Experts of a small language model.
Size: vocabulary 8192, 28.4M parameters.
Experts: 64 squared ReGLU neurons an expert, 4 picks a token, a shared expert of 64 neurons.
Below are experts of layer 11 (counted from 0) of a mixture-of-experts language model. Rows are named down (a neuron's output weights, with its number) and show model dimensions 0-191. Each number is 500 + 40 x the weight over its row's rms, rounded and kept within 0 to 999. Numbers have three digits each.
Before each expert's rows: a language model's description of what the expert responds to. This comes from a sample of Wikipedia text that the model never trained on.

# expert 29
It responds to: Prepositions and conjunctions. Prepositions and conjunctions linking clauses in narrative prose, such as in, with, during, while, against, as, and.
down0:555460445500503448459468501465470484414515458498515561545560498494540529517486413533468502495495472504463528440462532544514405531553479468521411440487487438517531516522497533425430485521552432507521580455536465474494427524515513490582507517497525474474492506403488506483515476488537494537486428520448482431481507439479511461543482539550449476487505508517510433535511530494523448502540429516519476543490515524588552523590461507512562488500489545482491435527552485473465529537497425524599560480529527496538518516502494543581581530419510510482512461460478506530556543440528464437
down1:528561518495500465522523501439533454485464474542547531487427532543528481524467507551428546466486548531504500544424487526498524460516512413537524418553465414482522433424521516470479448473511479471545518522508396581494511494536488541503496521433480508431475474436416420450542502519397527502516525482449495492469560490560468487445469432541517481441477519552500463508500468481511442539423478457502459542516502528534535528515554473485519479434539525503525441531479530436515498571410479583501536454525506506480511590514472503530506466504544461497513472488415546531518525484476556539

# expert 8
It responds to: Non-European name fragments. Mid-word pieces of Arabic, South Asian, Indonesian and African names and places, e.g. Kalimantan, Mogadishu, Abdullah, Guadalcanal.
down0:453546454537574598482557518535460524484488563492533502535474437452528543544466545489470540480474481533522497526440424546515480509478481459442494509507471528515475521483556524501523606452481460554478510566452490558510533433517570515483547513585457464501520482512503503446543572561482486529501539511541542482569461494535538497541397493487494497561517456477554522482476468428488485434454473467482534432527474503438490482500578494506464543512516454608524433553513565463505559485442500542540494504480497549507534530523544447446491584493504482466428564543464525535542500516539451509
down1:507455562546546489481484535479500536481478530508453464422554472443485420486578410498530561494450456541466509508513455417499549542513483503502459533528501515496524531532402510459495553414525541474454448478501488531456525491480416488456503553495500594507479548496519495489522489467414516489511519453452441527566565528461475473510470478500416460484494483519539487533472465560443514499496496517519561447494510562561486474532495585570495471552492512475511523467466463470463525512566523525466432462518520578559579501518493523554372512466468542524483483556485513510576512483437526505

# expert 35
It responds to: Spaces and negative prefixes. Space tokens before a word or number, especially at table cell starts, and word-initial prefixes such as un-, con-, dis-, non-.
down0:529451461515471466414445514474511474456498525507498492498610561526541445440518506555516488504460485546527541481526415465482469547524491479480428480496491471446504424552537484506483490498517460481561502526524471470483500490557407482494436490533502571531533436443548535463501507469521531515441438481510509463550503506496523429521522517474434478499474486517536482525449468522457512479456471445479529590526547592448469523509464491552508457525469463524546533479474534453530544468576439596498448543568522494424551509484467552462562445607449578537503493484512533490520494517557514431
down1:549442552520507513433464562452507487450451450437496486502511385501472550483514453499499459593549526496508474498536546513481526405498511493520469435501506504490457440521466493470514508569531563514518502460520453469496469494512508534536437444495504531494508485530448448509465553513475520481527547554536466567507581477539489414479563531495512527493430550580542464432510514519449347479458417546519531485507514547524546469535563491471478452497484459392539446511482560508464472511421496489459470489506494522511517474505445497487455558482483466501515487452518528459574450511515477449

# expert 36
It responds to: Common-word inner pieces. Middle and end pieces of ordinary English words and role nouns, e.g. advocacy, sanctuary, bachelor, conviction, director, president.
down0:457481470537494511482512497535504486530493488533525513508542456485532580475486483486514496475483505511567495470543474580466539572535474427443455521485508509509491496483533508511522542455512558561457568494406549539485485478449516474520525482526515523502509552495453568519478542541562425460528513472552585496533499589562519525533549477506448548442451537499506496435485463537489502513467417453466447515475541464497565482537512460508450508585509511536415548476520513500515460497519508431518490447411451384487464403387528536498490535547439505472480494412512549564479529523478511536
down1:541512450494509492587510467595531517472483504488513546528588483480515538495462543504519474538517514518491509506496487477462488497518433508523533454530479509540509534562505440548497462466525506514520481462457488552526448390441456573427527529442523551411566540557442484485525492515448457512418480471491499604492465471521498500527470586492469579549491528580483522535509545470547553559506483504475552536488489480477466400473496536465426546476501514474514481536531503441455492431506431475527481483516445433496522462527529478534521468499591488457468497530460533451456443502615523492

# expert 4
It responds to: Hyphens and spaces. Hyphens, en dashes, spaces and opening brackets inside compounds and ranges, e.g. Gram-positive, city-owned, 30–20, 1990-1992.
down0:468542533520538518487550505474529528480579523555553530458531514343544480470519476554510519508528546508462530496554474489496526493597514471526520479470497515460572556505442551449528488486546468479535479520481531466444453438374475500483495448508492508450444475491551494581428485500489529536492507514530489506524532484480522562517543508527472503432452503527478559541501521491465521448517459432493610511528470484512501560508551509488476520411541525549460489509544525538454453453530557468496505455582420502426527523477463499516466580440466472480462471528528484548496557475475489585
down1:523503461451565443531431468512541530485524538407498508484572470423578442495453490549483500449389447540526399493510484500458504538466489486542474470476536479565565530490531523473549459533494575518467511482573507522512542538473472563532444501526529599484472502510495480501504494474498432543515506529503530478522526489551457488493541441530478536407508501583438501542469538498501435556541495537438536488556418548433427448507534488584514462489498532542524495548463514462514498501538438503547484549447523472535489517473495504500539565518427481412527491476488495486448514508526552495

# expert 43
It responds to: Taxonomy and foreign names. Colons after Order in taxonomy infoboxes, Cyrillic and accented letters, Latin species endings such as -ensis, -i, and commas in lists.
down0:462526480493531560434511509459526585526473501553459573526502424489478491574496482485537502531508530537492551519444467514499505510510476524523478506477457515459539468460482586503475588484523476473446548552437599555542497490477552534447494522483535588461521539497476483528502460533473523466520525527520539480535489525467496480507531514478517534500498449498519556511456537564486484518492559530569529483515538516452511550566503485515466483511538453443460403518529494471564455533481427502485602486499574515550534558528544433459478486503415470490452559565503511528499448504526559659
down1:496519529488492584401506418473503480468474546469519550507467460525532467440534554500532552508487553490520518542496488447406540482502463516492510533510475588535517458529412471538504557507520442494497503476472493373463475480524499503524468509462484547523497500473470523488467558560432443493508437538452452491405471437505491542501529449536430476499515574548479498514528485474582377548438477456528518524499538524541526527530569498473453459509476532572514504491520417502545495488529500563460544498539443527498543497459496498534521508506477489517453504572540534522476575609487509521

# expert 9
It responds to: Foreign name syllables. Opening syllables of non-English personal and place names, often Slavic or Japanese, such as Ag-nie-szka, Ka, Ko, Sha-povalov, Ts-une-o.
down0:501571453515578509487504457517514451539503537549521537533537516501502575463489412484460512490449466464488529563533434506480529525508552495490478475557510535506534486446438532526509451555405554487547500436523491421528492508456523437538535491513494526502505535481516553613516569505491549584486526513557495454551521559543461499412386563475514551518489460494513501560478524519452437490548512551536519470531515497514416484512468478429549488516445564455524527474538499484547503452488499464554553585452516587493475492457439510542463511507531473545544473441472537504486520477463460523
down1:528504533508428457592504538479497472490508481457465473500418488543527503529456555535483425496527492474539463511460523514541413477511441525527517478528622399436486482481497604540597511522494538478497458497514495551520458498573574585507499448580499446502524544471549447511500455488543534494486499537465579445480505507518444525485444452546536485621501461496457485500469548542546466423515487530458521515522443472470510489513490500463489574478541501500518528461482518506554510539465509528512495523564529581570499482498538497528464463515514486540506534554503531509580503547491446557

# expert 30
It responds to: Mid-word content pieces. Middle pieces of common nouns and adjectives, and standalone nouns like main, guitar, total, as in "robust", "literacy", "furniture".
down0:534488506486446470447474425531525489479560446442536534544477524501504476500487598498524495480480495507490508525470495394572528421546470474556477480591436513528562541497492520503494509469560497431497586513490466488452524539519529408477531509517466495496505549439517490504507459443522475548542445486549504454530502501485500517495607519590522478485533474482495594537576431514580440474534501527433481502526528443535511487423510508468449494493432506539525520571579512428467501497484520521499519430569473560565484512538514481483462491511548466496427466525511524500490513514407537461
down1:468487481409475597475447537542524488420555506521498523503578467533494496497485494427515560456509445453536599547447445505457528512464426491478545516518480500459459457509537503569521560491516473523457493509389463481551521422469509469498523481525427453543504522508458486511467517514510489523474499472570429494495456480509506452438493487468531442547464472485511473512471513531482475491495581500485517545499504454506492542500554617511460461482539509520484577513481481511448473507492374512430433499520557482571454549502544431446536494494530528470443469496521482496509478446584511562

# expert 31
It responds to: Auxiliaries and predicates. Auxiliary and linking verbs and what follows them, such as was, had been, would, became, too late, However.
down0:548492522457444485516473550544448553487494489500531496494515531581497513491497483562453519514502510474498559541528524541483485561537526557517374562495543468482505521511472532518527495497540587520441539374505467400436466507460551468501486432514495543462544498435518498500469486462511520507490517525495444452492482460504509438464451548494473488556480429527466409494496490533480545479507514525487482539530530581476484470621493497506468502555425501494455492508527486523467501471620572572492490506535466480543472543503433527468521471479523508520507460478582461498470492516526421609
down1:532504443440486491487565539398560534509565526511571561439458529536432520506449465516525555525506509498478505535519510535504481539484444530496512568557449453526533504522476507501525490493487463503536569458552504451517548531580511488467523570460466452490447452455491561506520481561449475533539574519446494511469545455456462545455480492441483532536489474568534548531472521512424422533521479468476569469435545492507479474413477509485577474474593480495499500605508468523532525435494472528491513446498561433520538460526477485551467475530462570502497526493588536515539545534495470552

# expert 1
It responds to: Day and small numbers. Digits of day-of-month numbers after month names, scores, record tallies and decimals in tables, such as June 3, 27, 3–0.
down0:455532536485514403480480476475521509481560499472530497522545541544498487429495473568435437459426545494491489482415485536502463523465500468461542471546511490476558533481535512502484528542466469508499470555527494476512480501556511560435514536490426406517519462513546487550497443582497513550557547481529548526502518541490548524468519536438509514464526491481482476445557460523460499511473521452506405556529464426497413490511529464475580443449480499551446532476510483526358536514515496539529492532476518454562465471452534607489496495515463454553539525584503495450464481531499426478
down1:438475431560507526444501540453530485585478431490490492490484521503469470552531544474466474514521527545512515498478501487481545463492438426483545559521536562475412468530450578421468553504409483508521500456540487465514519509544548577563529463459530518517413435500494469495473505463497549468460526518460470507547492463542509446552488479467518489493408515514469544490464551567520413485443400437439538565529528562550512494522515497472526488515562481439514514503528517528490540490495474414510512437552509537553461480493439447465472513488516491540429450527475534497473435445493433475

# expert 45
It responds to: Year and coordinate digits. Inner digits of four-digit years and coordinate symbols in birth dates and locations, such as 1904, 1808, 21′, 29°.
down0:561488486474567500539551549506501553539578538552572488465529524538499596506613579481472541526502475486520434475542482442541495487533450443421506547462453492534470436475492601470441568554470475487503490480533476520499499532485412497522513474475548480532580582417501515528526520493535527500508558517499551519511530525462516474519466492533594524479531487537438475497450563537485561510519477482514543480503528544539480495428497518481424487502523481452498535490455567613473516560545498465512504497518549509471517463505475529539516463507521542498442420449507527552451465490471440472
down1:533552514537431505500461411453478469513529435547498569535392472470519563548457504504536535485488473547520496565497486496490547468544531550483472473475449474532466564530520499507450472507481479500528521407539544539449444451501395569462543431508498467554502480508451483501529487498526464457516538515498521389559465469410482493499542480499560538455505514432492450507512555481461502534449543555473506521520554496494483562464541566479491444487550491497522508511493519548484540459498446532447490542488449534471463431477497458531426522478526536554496429533518398488466454527479574557

# expert 38
It responds to: Prefix and stem starts. Word-start prefixes such as re, un, con, pre, im, ir, ac, and the stems after them, as in "unanimous", "accuses", "immune".
down0:433476485583500516492534521429561507531556553514589544512528471496521498531485441494486522474492541481469531467453503541484579518479500514515490451436477406518474476532470447431493514523522557472501530491509483498508470558467498443457494517528494511466439472550461409435462505471538459498516494564502440571582577526444496579545493529506533567493543537500537472450479524480484505455506522534548540592533441527532512470406494551572548514470459511483559461510488531462510480505449546495569523514529533460539493498451514490495490437462475481553492514524546431510515423540395417475
down1:466537408594468544469528503477513500571512529502468544523487470488480550537534408522495471460466419503524398514523509471524502477484592502532475491487494498521466444538490496457508415489533439448501491525523498603566447479447521529515500499510569528482482482453457456563488477513493477498533433448444435499503422481451531488462545522495513548519533472467487572674526503534530567472447503474512518509475553496511479444440541536518462469488572539541534460526540498525537511507538518489495445489485532482566481570441469485537517536528536548499547573462502508478548469473517487497

# expert 20
It responds to: Personal first names. Given names and their word pieces, often in sports rosters and lists, e.g. David, John, Bethanie, Eva, Martin.
down0:491475515465451470492570524527492527581534513527601502496535545516522545512428505521450500513480476471427435521525457549469556475551508475525488520525560517482499505469520460525451492496495524524463561521454501482492498493487473506486513490593451547474434412440481515531587557438485499535549668472537460459520446511492435454411540558502515500503599477504506466521499446498505573581418538530510467482538504532455445560492577518469532557561582512504489467548554502523518496527503469504536511501473480468485482511516518515544535565484505534524515530480559499425458524508497513492
down1:494536481490475524477525484501534433508485491492514494493435530522537541482458491499497453446444373508521547476501543504465489574499571494490498485523517537462474551506540524492520448510492518495461473523522446494480473546517521515530530526473456516553474570539597385520504548489537479504460564469495500485570474501532444491509558538486569533493490559534550507500451490555526510501536520476553512521544563533426503436477528572456474482475545429569547573516472610550449567473454486471484454489528476462500463454497544514529533574582468385542498459491478407496466471526516518558

# expert 2
It responds to: Infobox field starts. Word pieces opening infobox and list fields after a line-start dash, such as Listed, Preceded, Succeeded, Personal, plus mid-word fragments.
down0:446522511438434486563510499518495530519536468520552460525432519541441481477459520476481406508466543511444516454493521510503540474532456467492505507422475478569489438495450495503422491550457484520508524469546497483508505483474512477539517515546453445535502553566502528492451505483450499457460558414474497526423526454490499506404493563506500474448512458453508459468492516544595467511517461473526474569602520524475503536437513592472609493509542490514575566422460446427523522551534478541506446448512539501586509494549528496485518437480527470581487493572502494474521494515459496535
down1:476465577577514447481438443503462509502498500513523475488500515513558457472512402539561557488504577502449513578519442458505536423538541527459418438578481534474528516465532491458497502513501517499470511513498534483532459430471477461499504478485536536516516471528557517508511543522527500541452444504472410608487509426519522457506547423506508402501516578540538488569550500451484456452561517515467497551496509548530525474388478518501462530470471539471458510532471446486512436502529517455473460514475490383501538486417490467538553520514460522501483546513543486519468503453486490424

# expert 24
It responds to: Digits in numbers. Individual digits in dates, scores, coordinates, percentages, ISBNs and table cells, e.g. 13 August, 42.89%, 36.29328.
down0:522457540479564508537460445535535453458467515557474442520465461479477470497479511522463546491504347444476487418537531562491532531471520486525614513499471508508513512485504417477465509527592547432443552509489536490478555460497465450564501517444499485445537541531486577493431467446500531470481549536522499500480438569540548514481513470490583468517471502531458456509558433487505477541455464563503529533526435467438458507486536520492499533444442578529463417531455508498496535502495571556472536480511575467502490474526424489510532510501509475499524535508540463438445537454490472505
down1:556545495565502462553465515467475530482457421519536499542525586545561415464525471467473499524500541466483505499459459597488486411511526458501501539512464506495456466513499543420497529450487491451551510546453544475537513470498461510526470501580523534474514473552450450473500474534416549558547515554469533557541412415562459493485511511493584534466493505519545482470488534469514515454535546536450507505504494482562454473419506471440468519513465471475544551499558517523482480562477488521490457441484557486495494547544555558562525472487579477542543423519501466453496559477511520605

# expert 14
It responds to: Determiners after prepositions. Articles and possessive determiners in running prose, mostly "the" after of, in or to, also a, his, its, their.
down0:513499547479425539498570509481500497475501599517491523586444524517499468505466472552482558531470506473486422519470536523454414592467487551494497496466547458486489479463452520473500423518454491563494486492494403514436503526401486482519502505450487489514453481549456494464536477549485530497445551506507460445455557573586541556520477484496466533496493406483504450478509447459440475419568510450500517517475493515478515496470464458501566474470536611573460523431460493501458523528439461523498512607458469464487527506531500537496569547524495497502521519506474518568503456506432531524
down1:452557518450501521424550438527495566517516500484481521485471474462515594559505507489475476445500483484578548526489478531521436548495484501542493560505528488577507532535425568471552476522459536440502463538491558508489525477466512484539544461508444568571437519516479473517509439532503506479471510466532572508568485442512468564454486485466509538516539473520454515448505526501463673566475515514472497467453521446526519530467419520526496560520590451486526429538503514477507461512423504487520537516535459498412488537499529480534469505515464558474529523543439456534476512459480534593

# expert 3
It responds to: Verb-following prepositions. Prepositions right after a verb or noun in narrative prose, such as in, of, on, through, during, against.
down0:532524512528509483549515546434526489537529499515427495486534484488511448466500521522530488457509543479446489515504524535539506440466563501535523522483444486481519493411573527494530520484451438498438463544456564447482524487516496477516413614568560535550557533519497539540553455477460537491474512477549514499543528488481465488545539406486476540492497446424402502496516494435481495522540561504505454503506525537528473528494532475470447501527574487531439471481501468435478529455444521491543461490435494486602488370490396503532535413482496551524443502547530503516483460477489433542
down1:550515544455462487463454450494529512476550477530482487518493502467462533456483453503505570466472416617525465516474480452484461411546472444437541485501521468542565522470473509499486489540461554572588452453568416485494536552498483593476442489484517504508540507488513563499527564503468491539564478479439514496480523488595548553491497437539531455566522482470524551565527533539463421417511496515466469502578499464541510505504497471511435506553522502557556516425513441515508544506517504479500521510441527531479462525424525556503513483526507498451465508466419426496492492578479480526

# expert 22
It responds to: Word-initial prefixes. Opening pieces of split words, mainly Latinate prefixes such as re, con, pro, de, ex, as in "inadequate", "admired", "eminent".
down0:501509464544440491405492530388482544490476535512508503492478524416480536479532518513466470509528481515469513555536484561456493485494513522539490505515542509604469441453463498480532470487461425544545465510505517488529528493507496474477550487511475500432471576521433560511491504494492509390488442470484464513440461473508532584493512546526362470523535532515497463446543463483476469426494563503532396481514514551391472541547479442486541467545465521440476524515490470474567544494500520518461520512491507481542509526471540523539478540493468584451482421491486474471429466570555438515
down1:496550455490509536520527490500524494528597484514543444496406445450427488492479453509509522417466467507421534525480473492543427553477492464529510373549454476506539480497516529522605501499516550509541515520529479491554536497507559555508479468490509462522481469428549537528536451510555483526517524528503527551548487476519486587494485449557536549492480449576506497509514463419448543449528493443557442534544462467556405477489529474550467505546543477446472498527525457531530421395539551506543448507489443461506513480437521466483507537515540494532518482524553490578492505505447540513

# expert 15
It responds to: Determiners after prepositions. Determiners and pronoun words after a preposition or comma, such as the, its, their, that, one, same.
down0:461534496548505446492467556442513470472550464527452522423508492550476531482506476531561466448451534464442518513446546566466428508420549445518516490522506492452446501487518519523540530499506444519476431519557543495513476473556581519505513472497502518543514558495427475516562513478473462518493471498466505537486640498517513407523456531517495552436498498445559474529488512526564542436498535518567511437523486472470556499504539519517482548532501527496477423490638470455523526579467567529474475532519438529552460502488482529453530521492475517450460467508448444576456549547497551530
down1:501510527520551426542458484504538464561525534490520571488510560532504575448450480460526539483538424499411526563536513470505497484477412528496491498477481518482484497567505487562491419502565477411451559474510499519460421472486466477527457484527508487519452441359488467464492522547467534542503479525477470568474505526489545502537554538469455506524562555478447533512469485549542493467456484498486445472450496566486517593536510501476542595514596482485490436570528557546551478526503478497488551559416525513494476547530486509531587532492503460461531483547472524485502508459509451505

# expert 37
It responds to: Verbs after subjects. Auxiliaries and copulas right after the sentence subject, such as was, is, were, has, would, plus infinitive to.
down0:525532515484510488511519539487448509551554492487547471516460511440486455500496564511516531502502477466513471470508456521545507449551513510530479463495531514609611451539555542486545509478506493434546471552470528493492506518553514503479546459528425492523502592557504464522504478474477537541448533501473525481451573507521510536473514536491523540502499484468491584591482414472588624471447593531467606464480514464428498544489488498450519511505457526585562530528509516487469463538480543443518480535512532521483509474467516412567469533515438501484522464412506462551508572450503481540
down1:453517505485527493536529484507450505442548555471461476536510515491472508582509378511513517418515592476483487537479562485476558554464483497457552461517496508564580520557443524539526463450492482454527498511490543539569463536514525489469463514554391464454519576470534535594557582535503446497468556485492438539496522461486432531533431466510522540496532467466566517465514471519475539475480539495544466526530523468525509490478531546553490565477558565423527487414495515515505531530591500537547519502548537501443512485525512466559533590477504499455471488489484460446544493516480449513

# expert 42
It responds to: Narrative verbs and prepositions. Reporting and event verbs and their endings in prose, such as remarked, opined, began, announced, plus of, for, during, However.
down0:472495522518560487544493506482441562496509543495497514529498568505442462469507501512455454498552447533405505510449478476630516531482539509516538508539497538438478529468600525521500508520561520565484467499515508470559532531539441533475484551563408434448531579452442499507434505559508529532463441534399523473456508478448475474479553389586520580536580453484497509544566483481498505514558499515498495487503538434525436547523479509494491550578522514516477530531449479510480480537541506515532440556453501529515493488511475488532506528551562512493506536402491524463456516508480483508
down1:452501556499538532527461492483479502496425483493473497508543548491488507494502519510518493581524426451456513485495488471503540500475486603538547535524468516517485531377458519436501541507489566436463541480484549499582484524480472477525534464504477511560573555482434465556510533485515475453498482486511569435579487444489531564566541482532444437498537503491456504520444501497454535477494479545424559545448571519518467503502476406490454494551492464474436492518441509476541535537446495450503560524565515484454577543488474458500442506549460534489515491478396534585559555512514554535

# expert 25
It responds to: Personal first names. Common English first names such as John, James, David, plus middle pieces of foreign names and places, such as Hels-in-ki, Mak-ran.
down0:482512495511423506478543451509494492536478454445491493494464486541426488436452468443513521470462454397546444459457477492562468509535532520528483523475509514440403527565553509467489492497500483532482493497489485484539538465543474517625487518492520501519539475464453495465562492464444478505543516432557508546461450524537525458473442518534466428462498540518494475483511426527505497517452494449537414567416567510482501539482587483494583510529487526539466464474458443481540538517483490587608439579564557520463500525499490540444496529502482537541536494463527490483519526543504407526
down1:456545522471426457481477511531527524535444533430530597503452537529504433457452473501563477520451517555540539548503475541568519444468455507487521463520502547530547494517500397531495481510520520562485492556504550507420486455519436447457420509496426463462489487429524452478501530561535492495499482418425454538524496483506496531507489489560474515527474519528408525471504489476560457558583495468539471509479501569519477500485500629509522485520538468495460485494519443482489430473414453466469460441521442531566543457531516508514530522517544498538445554550515465464486479502554538560